{"n_experts": 8, "d_shared_expert": 0, "beta1": 0.95, "schedule": "wsd", "final_lr_fraction": 0.1}
Below are experts of layer 7 (counted from 0) of a mixture-of-experts language model. Rows are named router (the router's row for the expert), gate (a neuron's input weights, with its number), up (a neuron's input weights, with its number) and show model dimensions 0-223. Each number is 200 + 30 x the weight over its row's rms, rounded and kept within 0 to 999.
Before each expert's rows: "mostly gets" lists some tokens that are sent to it at least half of the time. This comes from a sample of Wikipedia text that the model never trained on.

# expert 0
mostly gets: " has", " he", " have", " been", " be", " she"
router,162,153,248,188,226,240,205,169,247,193,218,232,208,193,193,212,171,319,299,197,217,213,268,172,185,215,174,175,200,215,200,217,191,185,176,199,260,222,144,209,193,169,193,196,189,193,186,265,173,203,189,192,227,232,222,165,174,176,192,176,181,185,215,182,197,198,169,147,208,178,210,207,186,141,251,199,195,210,187,214,227,174,205,245,214,174,192,171,183,232,206,188,235,234,245,195,263,246,195,208,181,217,179,167,218,222,239,228,184,217,179,184,192,210,205,215,149,219,258,198,234,213,218,169,183,187,172,187,250,154,199,208,199,210,194,159,213,171,162,170,212,246,171,191,209,203,182,197,222,242,213,254,227,203,191,191,202,213,176,164,228,233,189,217,230,176,177,133,229,199,143,208,188,238,229,221,211,222,194,198,192,203,197,214,215,202,177,139,227,241,185,134,163,154,193,233,214,198,162,222,233,181,161,234,174,222,221,236,242,184,173,200,203,189,175,227,181,180,208,107,156,290,211,170
gate0,225,200,199,225,217,210,240,98,193,247,218,233,171,220,203,189,195,172,208,167,199,206,197,193,157,223,208,194,236,227,219,217,158,238,191,192,209,238,177,203,228,207,180,239,167,143,169,214,217,157,132,205,170,193,208,248,233,239,205,216,224,250,210,211,161,259,220,161,188,224,186,207,178,162,149,193,193,188,153,141,166,192,190,190,207,186,183,219,241,161,211,167,190,168,205,156,222,225,187,253,250,174,216,150,227,240,181,142,213,225,153,159,174,192,204,175,185,204,225,208,123,202,176,162,237,224,209,196,259,247,223,190,113,197,161,197,220,176,226,202,210,223,199,201,184,186,214,205,196,245,270,182,242,192,210,195,233,210,199,180,124,187,191,215,218,203,192,191,194,188,173,227,216,211,162,233,234,157,234,174,195,169,216,132,194,184,173,173,201,190,250,201,218,174,209,256,211,271,234,229,162,226,202,172,162,162,154,213,183,222,155,168,201,173,164,178,190,210,191,238,213,201,176,227
up0,200,229,183,231,236,202,146,174,243,249,192,159,205,185,119,198,163,177,159,178,163,157,139,178,252,189,204,173,198,213,179,211,184,151,157,184,185,192,197,185,251,223,200,220,209,164,167,214,184,219,246,212,224,194,259,161,205,219,202,203,200,249,170,166,187,210,191,182,210,169,235,234,200,197,222,198,197,217,195,204,211,115,191,209,229,249,211,272,210,215,186,160,191,240,207,177,201,181,140,230,229,230,158,198,216,191,236,225,182,218,164,169,227,212,138,159,228,203,202,159,220,198,241,209,221,200,167,236,208,179,158,270,162,221,230,224,197,240,210,148,283,242,193,266,178,192,228,178,171,192,156,178,204,211,169,173,198,181,187,215,156,209,233,134,122,184,206,215,214,223,242,230,227,189,161,200,154,174,252,216,164,209,206,185,180,209,218,199,220,175,148,146,186,194,223,167,231,175,227,212,227,204,213,237,169,164,197,228,173,180,190,168,185,227,175,167,224,201,173,222,196,171,191,232
gate1,188,174,211,172,172,223,186,256,246,241,236,162,208,197,226,237,252,204,175,236,226,146,211,241,193,220,175,204,186,195,219,217,232,208,195,236,175,171,178,200,165,239,177,154,173,190,230,269,226,226,167,194,223,242,196,177,194,226,181,154,188,244,195,213,193,158,201,193,177,198,216,188,223,201,156,230,175,252,212,152,221,201,198,235,164,168,245,193,238,227,254,247,174,181,272,234,237,212,267,180,233,208,264,153,180,181,189,189,209,220,190,243,192,181,221,137,233,202,236,233,201,184,208,192,202,218,219,195,219,162,210,166,217,196,120,216,194,153,228,242,259,153,207,231,191,240,184,191,220,196,221,176,163,234,167,176,286,189,218,219,153,208,206,201,261,173,156,192,192,220,193,232,209,206,281,205,206,196,222,201,205,190,164,210,223,198,224,179,234,234,176,179,209,221,147,169,179,156,206,155,213,182,177,196,136,216,217,180,172,205,199,211,180,205,257,228,220,203,241,206,176,234,234,234
up1,212,200,141,202,223,163,173,182,202,213,182,218,181,161,207,229,217,178,205,166,225,227,172,229,208,207,245,207,225,120,198,189,223,201,193,253,169,219,208,173,220,249,213,180,167,207,199,155,176,210,229,204,254,180,207,191,191,195,161,193,236,166,154,235,194,132,259,202,230,154,185,212,169,142,208,246,230,207,196,202,169,217,206,196,192,308,178,197,198,179,213,120,225,224,202,138,194,206,225,245,168,187,219,216,203,159,178,247,222,180,224,187,205,195,190,196,208,186,140,202,199,173,190,197,212,232,177,221,195,175,218,166,196,198,172,213,175,253,181,162,165,254,175,185,159,161,230,209,189,210,193,212,214,244,191,205,222,170,143,267,229,200,181,182,173,221,206,212,207,198,155,122,246,230,204,200,187,235,255,235,216,134,206,197,192,173,188,226,212,221,217,193,243,175,244,232,185,209,217,181,199,297,191,197,207,197,225,195,220,204,233,130,159,139,180,210,223,234,213,248,218,178,210,224
gate2,240,149,204,213,193,205,193,210,228,185,160,227,185,210,203,197,183,229,178,213,198,256,181,239,196,214,224,173,139,160,180,151,188,197,199,241,209,232,173,223,187,188,240,219,222,178,211,223,203,229,214,204,161,241,184,257,236,230,174,253,201,200,185,203,131,238,252,150,190,189,185,135,208,253,208,158,173,161,226,145,203,214,265,178,214,221,177,142,184,232,199,163,207,255,235,172,211,253,142,192,184,171,188,197,137,273,188,180,250,213,221,203,163,184,208,199,190,249,178,208,207,267,191,205,208,179,150,248,186,177,222,201,199,200,227,228,149,170,250,207,273,227,200,177,219,183,224,174,214,219,197,216,226,216,260,189,206,167,162,204,212,209,200,216,203,224,237,208,178,168,225,205,202,193,269,147,181,166,155,225,194,203,167,124,211,194,209,208,205,211,100,222,199,211,186,201,201,254,238,240,197,197,230,181,234,232,196,217,226,203,204,157,200,187,220,176,223,211,178,178,193,225,219,198
up2,196,244,228,215,218,208,217,167,233,139,173,235,189,131,202,250,205,190,264,246,190,255,210,249,221,239,184,222,224,196,234,250,165,199,236,224,216,195,184,196,172,217,193,231,156,239,217,182,235,184,130,182,187,218,171,200,187,231,232,262,162,151,211,205,193,160,172,209,228,219,222,198,260,195,221,111,204,206,211,151,234,238,188,210,191,200,250,186,202,192,223,242,149,199,172,207,175,195,246,155,212,193,215,205,202,203,266,160,129,184,218,128,163,200,150,195,244,217,220,198,205,237,166,213,234,167,188,237,146,247,204,203,202,209,240,199,224,170,200,214,185,176,199,175,218,218,144,207,163,181,215,194,183,221,218,148,169,202,211,227,219,211,215,215,181,167,205,121,181,229,210,186,209,182,188,218,151,167,172,208,258,204,212,141,231,230,204,208,184,216,239,169,224,191,206,212,241,198,194,169,204,172,214,190,164,195,176,176,260,182,180,200,204,235,238,174,214,184,244,236,177,196,249,176
gate3,218,190,228,158,260,162,239,191,172,238,288,177,230,209,148,209,195,256,184,197,174,172,159,194,202,245,257,210,231,213,221,231,236,196,215,214,199,213,211,244,246,172,234,233,237,175,226,225,182,230,147,190,213,230,193,205,173,208,170,156,229,243,221,228,205,181,174,194,196,197,192,199,163,200,174,187,202,245,205,201,168,144,221,264,223,228,148,184,189,191,176,194,205,223,210,164,283,204,249,201,222,194,147,238,182,198,235,213,192,223,184,213,236,216,198,196,175,198,186,157,221,199,196,205,160,174,181,227,248,172,221,158,225,182,173,187,194,244,258,212,210,211,208,216,234,178,196,157,199,208,196,128,151,200,209,228,214,195,170,202,142,235,196,209,233,168,219,177,230,180,268,171,139,213,194,199,226,242,189,206,137,204,236,224,203,247,256,214,249,209,153,164,228,209,176,227,194,236,186,218,180,159,203,264,181,199,225,213,190,184,258,179,152,204,173,187,264,215,221,182,154,221,173,180
up3,211,217,226,197,256,217,204,185,201,202,160,212,173,225,230,253,245,236,126,158,203,134,218,164,229,201,179,154,219,155,159,211,148,124,181,164,164,216,228,240,231,203,197,240,230,169,212,194,172,207,183,194,189,255,208,176,200,188,179,210,197,203,199,221,173,194,240,220,193,223,228,239,205,226,209,201,177,223,188,179,218,191,226,219,226,151,222,213,219,212,167,181,184,209,174,270,170,199,199,144,192,201,257,214,201,192,118,261,171,225,182,251,220,243,212,188,177,177,148,170,236,192,206,191,259,165,175,167,181,175,277,197,203,256,192,186,275,188,203,175,187,171,232,190,178,223,196,190,191,201,191,215,239,215,212,189,199,174,144,245,246,189,154,214,225,178,147,162,220,193,165,150,242,218,178,230,202,207,174,223,213,245,221,267,192,203,179,235,255,190,189,204,180,208,253,205,174,206,209,227,210,152,218,211,155,199,161,224,200,223,219,222,211,206,215,249,266,195,217,154,186,205,220,195
gate4,95,204,189,218,236,195,204,174,213,169,239,251,195,173,220,284,225,223,213,180,145,241,205,220,201,220,232,199,200,210,179,232,192,204,190,231,249,214,259,202,189,226,221,224,199,215,230,242,221,236,201,217,204,213,232,204,186,190,234,94,145,182,153,201,186,170,189,203,213,188,234,202,181,179,198,185,228,217,171,168,209,152,245,163,259,191,193,199,160,248,188,207,222,200,174,204,231,234,246,203,202,195,199,201,158,211,275,197,254,190,142,117,248,222,198,193,190,202,247,213,215,200,154,212,179,170,219,190,220,165,200,246,164,157,171,188,184,173,170,221,242,230,176,165,207,179,165,194,199,240,234,184,225,188,265,169,159,166,192,172,215,236,193,172,196,210,232,186,191,232,236,236,176,161,204,194,192,184,215,158,222,154,172,176,181,240,229,188,176,234,187,159,232,196,180,199,219,233,180,193,164,221,207,184,173,231,240,193,214,175,198,165,194,220,139,191,217,192,238,271,219,220,209,161
up4,200,191,190,181,174,156,263,191,170,213,149,179,199,246,236,227,136,174,185,163,204,206,222,206,182,179,169,204,195,165,199,146,210,254,211,186,191,166,172,223,221,224,180,186,193,198,157,190,152,139,244,221,125,191,172,202,172,215,201,257,193,197,236,171,259,236,261,237,200,234,194,218,186,221,159,165,173,200,210,199,183,246,194,180,189,235,254,171,206,212,173,198,229,194,204,144,204,168,169,251,196,161,210,201,231,202,143,196,181,213,224,206,180,215,165,184,217,176,213,231,203,257,244,254,193,204,212,198,269,181,219,210,219,188,246,264,204,196,300,238,185,189,242,231,225,188,220,235,197,240,168,204,252,237,162,210,217,174,201,199,162,210,138,222,214,196,197,240,268,189,140,170,215,174,218,185,183,165,219,214,242,219,176,216,183,177,184,215,238,217,203,183,173,202,147,156,202,184,207,157,205,234,188,216,259,196,197,217,245,196,186,213,185,212,231,167,231,243,168,175,212,175,177,233
gate5,218,228,182,191,185,216,181,195,149,208,173,210,172,203,225,192,176,230,208,186,176,213,146,172,217,220,185,213,277,225,192,196,194,178,235,176,194,199,237,213,222,188,185,176,200,217,181,171,202,165,238,164,219,201,210,157,140,193,151,245,201,202,214,186,249,211,191,149,199,195,192,227,195,248,198,200,242,191,221,167,178,231,152,218,165,209,240,253,166,204,218,207,182,170,189,206,199,218,229,251,203,222,209,251,219,174,198,193,186,193,182,236,201,169,204,265,168,161,236,189,160,207,200,214,215,194,198,175,199,201,259,116,189,195,208,250,153,219,190,199,144,176,226,231,229,278,182,245,187,224,220,185,232,242,167,257,236,232,195,264,179,269,167,182,211,196,238,193,208,182,166,233,197,222,236,193,181,151,185,191,198,136,187,188,244,175,175,233,218,189,267,233,184,206,203,168,242,133,137,137,158,206,242,195,194,166,210,169,160,249,193,238,230,176,185,195,168,206,155,200,153,229,164,227
up5,206,203,165,226,206,185,185,174,183,164,184,243,201,216,183,171,238,228,193,181,167,205,202,213,214,188,217,225,171,178,208,163,234,181,231,206,254,179,241,232,162,220,183,199,260,230,183,175,234,211,233,169,138,195,229,234,259,261,204,133,176,188,219,207,241,212,219,159,180,198,236,263,207,201,241,179,199,183,154,208,221,221,248,205,189,169,149,201,202,166,182,195,198,308,147,166,227,162,255,180,261,264,181,179,245,174,213,196,230,187,210,218,144,184,246,253,159,266,172,225,177,194,202,183,228,234,172,179,262,153,187,190,215,189,218,191,245,205,233,193,197,192,222,242,176,184,241,192,168,222,214,211,200,155,226,229,180,216,232,165,207,240,194,187,179,177,178,207,209,214,217,181,174,209,206,180,183,226,214,203,200,215,201,185,170,260,222,238,219,190,223,169,133,212,170,215,202,195,153,256,199,172,201,164,218,152,222,307,199,220,226,208,186,185,209,213,223,188,219,199,217,197,169,207
gate6,192,179,150,183,153,188,215,173,180,198,147,159,205,185,210,170,172,228,253,165,212,252,153,155,180,182,196,227,231,176,201,155,155,141,217,207,210,233,186,176,222,210,150,215,248,207,282,207,159,192,218,189,194,261,194,236,164,184,194,194,229,172,226,197,200,249,240,175,197,260,270,202,216,194,222,154,207,143,172,220,154,138,199,156,221,205,195,212,169,196,172,242,229,242,165,224,191,200,194,196,249,145,169,186,202,217,176,231,178,192,207,143,192,155,173,218,179,187,231,165,184,218,206,249,174,226,173,210,206,189,193,220,193,214,191,171,218,199,176,161,160,189,168,197,163,183,179,196,175,162,205,202,250,221,167,198,167,199,188,229,230,169,204,200,219,224,184,214,244,181,170,226,230,199,159,215,176,166,170,269,239,178,177,247,237,187,211,223,171,223,225,194,188,216,200,192,200,212,201,244,147,143,204,204,141,221,234,235,215,227,213,217,127,195,187,153,203,249,145,173,172,188,201,268
up6,152,157,256,211,182,227,154,198,189,181,160,247,219,195,144,203,204,211,183,142,206,201,157,195,199,168,212,245,153,155,203,235,192,192,248,193,219,197,216,201,227,241,245,212,233,193,232,201,256,191,234,194,171,200,168,241,209,158,191,222,249,222,203,206,291,231,239,168,181,189,239,183,232,177,232,168,169,138,266,194,205,199,181,263,216,213,183,185,222,174,205,168,189,208,184,223,166,188,210,185,223,181,169,207,228,213,240,208,218,146,179,151,209,209,215,196,218,247,226,199,169,186,178,237,183,242,213,167,211,187,197,220,215,195,215,191,190,195,208,178,215,175,189,202,183,219,174,158,199,237,163,215,200,184,203,212,145,203,227,217,209,201,270,196,191,223,177,255,221,238,195,178,259,171,229,158,212,202,228,149,226,151,202,224,223,180,224,186,208,221,233,168,142,217,176,140,146,208,238,209,157,216,216,199,182,196,221,205,238,178,228,231,201,192,114,177,238,209,171,185,122,159,148,266
gate7,192,192,235,276,139,145,223,211,278,232,246,182,215,223,207,141,225,255,219,200,212,152,225,208,188,237,186,177,205,195,181,185,177,202,213,194,214,151,184,154,200,218,231,242,236,210,148,239,232,173,207,222,204,199,236,223,146,205,197,160,256,205,215,207,225,235,202,199,233,204,233,192,183,180,269,175,224,231,222,247,195,239,203,191,189,166,170,174,212,220,249,189,231,186,263,152,186,184,231,199,240,173,254,188,124,191,213,166,221,207,192,203,212,249,181,188,247,198,237,210,208,196,195,184,258,198,204,235,228,224,201,168,225,205,190,143,211,204,223,216,202,193,225,184,190,210,246,219,225,206,187,263,172,224,210,198,218,203,247,263,185,223,172,176,155,146,202,199,201,147,164,174,215,271,204,185,145,206,199,217,242,240,205,176,172,208,161,188,166,192,198,153,192,230,190,201,246,181,252,197,220,157,151,227,276,186,207,146,212,213,208,195,214,218,191,253,173,182,234,211,191,183,209,194
up7,197,245,196,206,225,160,208,153,248,199,218,163,188,245,195,199,227,215,207,166,181,188,206,228,148,192,246,231,221,202,217,172,241,180,186,215,186,201,256,211,180,140,181,209,237,239,216,168,209,198,158,194,204,249,195,166,229,181,214,228,238,219,169,198,197,205,196,147,174,225,195,197,128,205,218,184,251,180,202,241,219,194,181,155,228,190,163,175,230,212,166,200,170,207,196,235,186,177,195,198,166,261,219,198,173,181,195,227,179,241,95,243,220,241,202,239,209,143,220,152,205,197,142,210,198,204,167,219,192,213,174,154,183,148,187,212,158,216,213,170,154,245,179,163,214,183,237,189,168,177,216,235,212,183,208,192,178,172,145,185,214,190,84,224,198,187,187,172,150,175,205,219,220,206,184,166,209,224,216,176,179,197,162,194,237,241,214,218,200,243,189,184,247,210,195,95,210,220,238,217,156,205,169,214,142,229,179,216,220,240,136,204,184,224,196,186,193,216,199,144,173,220,211,200
gate8,179,198,221,245,198,208,182,226,180,178,163,224,216,157,192,216,237,301,163,196,189,194,193,257,215,225,236,217,197,194,192,280,240,150,212,165,185,230,163,159,237,222,220,207,281,186,142,263,149,222,205,228,175,220,143,201,178,166,186,172,198,163,170,230,182,259,197,214,230,176,200,141,184,229,230,158,162,155,186,210,218,198,167,155,161,223,188,155,204,239,238,170,231,224,254,155,245,228,220,184,187,188,177,225,185,240,158,185,182,194,146,148,236,196,212,152,204,191,250,161,193,236,221,209,232,150,176,196,226,184,210,202,273,171,240,182,206,166,262,136,232,197,186,217,222,232,150,226,180,185,230,191,176,198,180,219,162,194,192,181,194,196,203,174,186,184,199,221,145,165,188,203,221,200,239,180,168,164,223,234,210,185,224,227,175,193,186,170,240,221,200,170,197,194,235,223,210,236,183,203,226,220,164,230,174,180,209,230,249,236,187,198,193,181,198,171,198,207,203,206,161,208,208,178
up8,156,152,220,223,222,221,212,155,243,181,176,210,205,236,192,168,185,265,245,232,197,174,214,208,206,252,175,226,151,197,151,225,179,166,209,217,245,238,142,216,170,212,207,191,236,225,188,183,229,241,188,159,187,266,193,181,201,179,219,149,201,183,228,190,220,212,187,192,228,174,217,153,222,221,195,154,183,246,225,166,188,212,186,187,209,228,206,205,210,162,177,207,223,258,203,171,272,216,160,198,193,243,178,185,168,214,176,128,176,200,205,243,161,226,223,199,264,266,193,150,241,162,246,197,249,143,195,156,247,186,212,152,188,204,179,204,244,160,193,164,187,207,198,222,212,190,200,184,124,200,172,167,183,197,213,191,210,213,190,154,229,234,197,211,242,158,218,134,134,179,208,185,212,164,232,231,168,215,177,229,174,162,228,218,174,187,211,193,207,220,238,147,191,179,210,243,146,192,200,227,204,217,156,168,203,214,262,228,165,223,221,187,192,170,212,175,173,168,169,191,213,244,171,171
gate9,199,241,210,188,211,226,248,211,190,182,235,217,214,165,169,210,236,200,188,235,205,172,181,182,227,197,220,208,217,202,217,190,174,178,165,217,218,169,244,169,243,210,175,175,245,221,207,216,175,178,211,204,150,192,270,180,218,199,206,212,209,200,158,181,216,187,237,241,256,178,260,171,175,191,189,170,228,239,222,220,216,216,210,176,149,219,210,238,163,234,189,250,219,177,230,189,162,166,225,173,250,117,227,207,215,189,189,223,246,218,179,195,252,236,226,174,189,143,223,168,236,199,172,153,227,160,198,141,189,259,223,188,202,236,208,178,199,203,213,170,194,238,189,209,167,185,181,236,198,205,215,247,181,224,188,220,219,158,184,267,171,167,108,197,266,192,161,150,221,167,246,187,233,187,161,218,227,221,206,206,258,234,224,201,201,165,164,228,174,224,197,175,127,166,157,148,208,193,215,195,171,229,155,242,206,160,240,252,155,224,208,253,211,206,180,216,223,226,239,175,183,197,231,199
up9,264,222,190,155,257,206,203,143,202,212,137,239,162,200,175,193,166,179,192,210,118,205,163,221,194,216,199,198,163,244,193,222,204,212,228,240,173,234,210,191,193,227,174,216,210,225,226,199,175,193,167,151,203,183,254,192,198,230,226,154,218,188,183,173,145,175,221,230,174,188,195,173,233,197,119,187,236,244,220,171,142,250,208,271,157,213,208,221,167,224,188,249,188,159,188,287,140,178,145,214,168,209,215,223,219,169,162,209,221,237,200,218,185,160,199,207,222,212,188,174,200,137,230,198,186,241,190,192,154,249,224,212,274,214,221,238,168,169,202,155,180,181,211,232,214,169,219,193,198,192,161,172,177,228,214,235,161,163,202,204,208,170,171,193,162,206,207,213,200,210,211,218,201,203,203,184,235,215,194,201,219,198,244,204,196,163,179,270,181,193,221,205,161,231,215,214,214,137,196,287,241,227,151,209,179,199,218,212,216,170,267,194,225,214,199,213,206,170,214,181,221,158,209,192
gate10,183,155,225,279,236,204,239,229,249,225,215,195,222,247,215,184,204,191,210,148,168,215,241,173,201,211,229,222,205,224,227,217,212,179,209,242,204,199,196,217,243,212,227,182,155,191,180,208,178,231,183,208,163,208,235,130,210,133,229,197,190,148,139,185,222,221,154,226,199,205,214,209,209,223,250,180,194,173,233,143,222,186,203,193,254,204,177,217,224,203,222,227,186,234,202,181,188,226,182,174,247,209,150,207,145,192,206,171,166,207,176,151,149,206,182,232,247,213,149,214,230,202,191,233,148,171,203,213,192,205,204,213,192,239,209,233,193,193,196,211,172,222,211,184,261,142,127,179,208,211,170,213,153,179,150,159,183,265,174,174,217,161,228,181,175,210,181,206,222,187,259,232,178,136,191,214,238,196,210,212,177,184,232,222,192,200,206,164,246,246,293,263,239,235,187,196,188,180,149,202,164,188,193,201,194,228,203,205,238,221,203,190,159,175,209,262,259,211,211,195,168,185,246,187
up10,207,186,139,131,219,245,183,197,221,182,223,249,199,172,216,263,183,183,181,192,174,213,239,179,197,218,206,241,200,226,198,221,197,209,176,205,217,275,244,219,167,135,211,186,186,219,174,189,170,181,165,208,182,167,291,179,165,209,171,173,216,196,220,210,239,188,160,244,189,218,193,186,182,198,218,237,225,249,196,159,239,215,181,200,237,172,193,226,212,197,234,208,147,224,234,185,192,231,194,243,187,229,203,215,228,205,185,219,176,168,181,272,240,139,202,222,197,191,241,152,196,206,204,258,227,224,243,223,216,178,177,140,196,177,173,199,254,161,240,199,155,243,187,189,207,224,186,191,210,153,217,152,211,200,177,186,136,158,213,126,246,185,238,195,199,172,255,245,186,179,232,219,196,221,232,167,188,214,169,173,198,203,171,154,204,218,207,209,237,179,192,201,221,176,195,197,214,266,147,158,162,179,153,195,212,207,201,180,153,142,243,186,176,166,195,225,192,210,139,158,179,164,190,217
gate11,181,176,198,195,200,164,258,220,194,205,194,164,123,166,234,192,223,185,213,243,213,235,215,168,194,170,211,173,215,210,175,184,207,202,195,166,215,235,115,206,142,195,236,157,260,190,167,146,153,151,193,180,168,213,209,245,167,201,161,160,235,211,166,255,243,245,221,208,188,268,193,251,226,175,192,234,155,131,256,144,216,209,218,135,197,212,204,182,193,132,181,162,167,206,215,174,206,188,195,203,206,192,212,209,238,164,165,216,237,220,191,283,224,175,200,198,192,190,234,213,199,207,204,177,212,202,196,201,214,150,238,200,190,157,225,183,206,169,170,212,249,199,198,229,184,269,198,187,219,234,206,140,234,195,235,207,166,183,175,197,217,171,204,263,204,193,183,219,178,235,246,252,199,212,197,173,213,224,187,190,156,184,199,178,224,174,186,205,161,220,194,236,168,277,177,216,150,236,225,182,187,246,215,194,172,192,218,222,190,231,220,208,158,190,170,211,236,251,221,187,179,197,149,200
up11,170,204,196,212,200,208,189,229,188,217,265,205,212,208,200,207,276,247,215,187,149,208,215,256,250,160,170,176,180,172,236,205,176,208,177,178,216,196,210,178,206,160,203,201,259,208,229,120,148,160,229,169,194,170,232,218,193,185,175,238,244,193,152,269,175,228,201,152,250,258,260,223,162,172,211,171,251,170,143,196,239,195,234,194,234,160,157,173,226,241,198,172,187,231,195,205,169,138,221,230,211,191,180,225,251,170,194,201,156,199,201,213,225,194,146,195,193,183,212,239,228,171,200,225,151,210,151,194,155,113,186,166,223,264,188,188,223,241,200,197,230,215,188,166,179,202,187,197,209,192,191,206,229,207,186,180,172,188,204,174,215,227,235,218,209,178,250,232,188,210,187,169,215,165,235,206,197,183,156,254,120,165,234,168,219,177,221,166,205,211,165,216,168,235,240,197,202,167,235,182,238,199,205,197,181,167,167,211,211,184,216,180,162,190,157,212,202,141,180,182,205,224,162,203
gate12,129,215,230,222,240,238,243,202,170,193,233,175,227,219,231,218,213,216,229,187,226,199,174,189,227,234,200,225,247,243,189,234,162,243,204,231,168,237,209,187,185,201,227,192,218,156,186,205,158,258,156,228,177,240,203,191,185,180,145,120,204,184,183,166,199,193,218,220,226,201,207,206,198,214,190,207,183,123,253,229,213,247,189,174,214,167,210,211,205,143,206,166,233,144,205,206,211,198,231,188,153,184,197,179,218,202,201,190,193,171,218,260,210,216,221,131,204,218,194,173,199,135,234,211,215,251,136,239,186,204,223,231,186,220,208,210,196,167,242,206,201,176,186,193,184,209,242,245,225,232,222,173,157,175,232,203,196,134,240,183,177,196,200,245,246,228,228,191,142,245,149,220,166,161,194,199,187,168,172,238,186,195,185,249,184,188,238,214,163,162,200,184,168,238,255,173,262,233,227,194,176,187,226,222,162,240,204,227,158,204,180,172,204,164,235,251,157,152,226,156,174,208,227,169
up12,191,225,149,207,243,193,233,190,243,193,189,125,217,222,240,182,173,204,274,183,160,208,173,206,213,228,164,194,154,202,222,188,229,250,203,209,198,220,252,199,181,216,172,201,176,222,193,185,158,263,187,193,214,173,178,229,151,193,213,185,228,218,234,215,210,200,257,199,211,256,171,154,214,177,221,238,206,203,185,199,183,183,223,204,160,188,202,183,193,210,202,161,182,186,158,172,192,181,218,153,230,185,244,280,224,144,198,196,202,221,227,190,185,155,162,222,154,193,196,176,189,207,252,207,176,146,185,218,245,200,208,150,148,154,197,218,170,165,215,134,222,198,174,210,184,252,136,147,253,249,187,212,167,194,269,206,218,191,267,254,152,221,167,190,171,207,232,226,210,175,186,192,193,236,141,223,175,137,169,207,171,167,178,194,227,191,259,209,238,208,228,186,231,189,167,194,230,211,144,207,210,232,180,199,197,214,156,157,174,214,195,183,157,220,237,228,145,224,200,213,190,189,210,212
gate13,202,209,206,245,236,215,165,208,238,182,199,175,226,188,166,230,234,208,249,230,186,173,195,212,198,160,209,184,180,228,218,234,198,154,164,267,188,194,234,187,122,259,176,244,205,200,274,172,186,157,148,232,219,226,206,214,201,186,241,203,229,218,211,231,189,172,192,222,260,195,211,203,216,196,182,185,205,193,255,222,201,212,161,256,178,150,226,156,198,251,181,216,214,213,148,237,243,229,211,157,185,216,231,238,223,174,251,136,198,255,259,201,195,171,196,211,196,164,240,224,181,212,194,167,214,251,164,160,194,248,179,200,177,235,172,155,204,185,188,220,190,188,167,209,232,219,203,257,217,218,193,220,194,126,179,236,223,191,176,210,218,197,162,174,247,245,179,243,186,209,205,207,201,193,207,186,261,211,213,183,114,215,197,264,267,227,226,204,207,274,178,164,188,207,209,226,187,214,256,198,186,213,204,199,220,215,163,162,212,204,193,259,177,194,171,186,195,200,260,173,198,203,204,175
up13,191,197,214,220,183,244,219,195,152,193,207,190,224,171,179,246,195,176,148,149,164,236,169,166,197,140,275,176,176,182,185,154,255,235,141,200,213,212,192,202,179,208,212,227,197,183,224,196,191,210,155,144,223,219,200,170,161,189,205,189,186,233,200,200,181,207,190,192,206,202,178,153,219,217,157,219,219,177,192,209,227,232,174,207,195,179,173,198,197,184,199,181,231,250,208,189,221,157,267,175,169,165,213,244,188,187,251,192,207,206,211,190,234,205,235,200,188,171,238,209,194,212,181,200,145,219,216,204,139,192,101,207,174,150,206,185,215,257,218,227,184,203,180,189,228,194,229,152,245,192,208,185,264,185,230,146,229,199,214,177,219,172,252,245,184,212,252,214,282,219,188,232,193,210,222,214,192,157,204,166,238,199,261,190,234,189,141,160,246,151,245,209,251,197,205,151,137,178,189,217,188,138,185,178,169,194,196,205,261,181,214,222,232,206,180,183,212,266,240,201,204,235,192,171
gate14,187,159,240,164,217,164,214,208,241,222,167,182,193,176,211,168,187,191,209,213,185,222,190,183,248,141,200,182,161,256,228,196,264,131,223,187,229,231,159,230,208,189,219,186,174,247,223,256,167,185,167,206,194,210,241,235,243,192,224,204,172,145,153,186,215,234,176,223,220,179,223,168,228,209,186,253,214,190,185,218,186,199,234,201,185,266,161,188,216,209,242,201,166,277,208,228,213,236,233,205,177,262,219,198,186,194,172,219,194,207,155,195,211,203,269,219,203,130,221,204,191,145,222,243,259,224,210,227,202,209,175,228,234,218,202,223,228,184,253,198,235,209,214,237,150,201,189,196,197,205,198,193,204,232,177,193,180,212,194,195,239,188,198,222,183,202,159,241,269,147,203,237,167,191,210,179,229,253,270,197,190,170,195,223,202,191,149,211,190,208,233,134,252,191,206,183,211,225,157,196,203,243,210,155,202,256,182,138,238,169,168,198,170,198,225,225,202,159,205,162,166,169,196,134
up14,193,166,179,208,200,199,150,249,219,202,202,190,185,183,211,196,210,201,188,172,206,239,157,200,219,176,177,198,225,180,148,143,253,167,197,224,243,239,215,192,248,231,214,214,145,192,175,198,209,213,197,231,183,202,169,145,164,159,227,182,212,230,154,200,185,167,154,257,209,170,194,235,284,198,183,185,150,217,191,241,165,160,190,196,165,260,206,128,199,166,261,209,212,202,249,193,152,163,182,188,222,223,182,208,195,190,198,221,203,228,203,218,160,196,216,246,149,155,257,211,208,213,186,183,198,194,199,198,141,248,153,201,211,192,199,221,199,245,205,176,261,218,133,220,219,203,184,211,171,190,207,228,214,192,210,204,228,182,186,252,201,244,225,202,205,181,227,141,240,219,218,175,215,182,236,267,191,229,190,202,220,239,181,249,212,199,184,219,227,172,183,229,222,189,192,189,238,244,166,184,220,188,228,151,162,178,187,139,216,198,150,222,230,280,288,209,175,157,168,214,226,187,181,217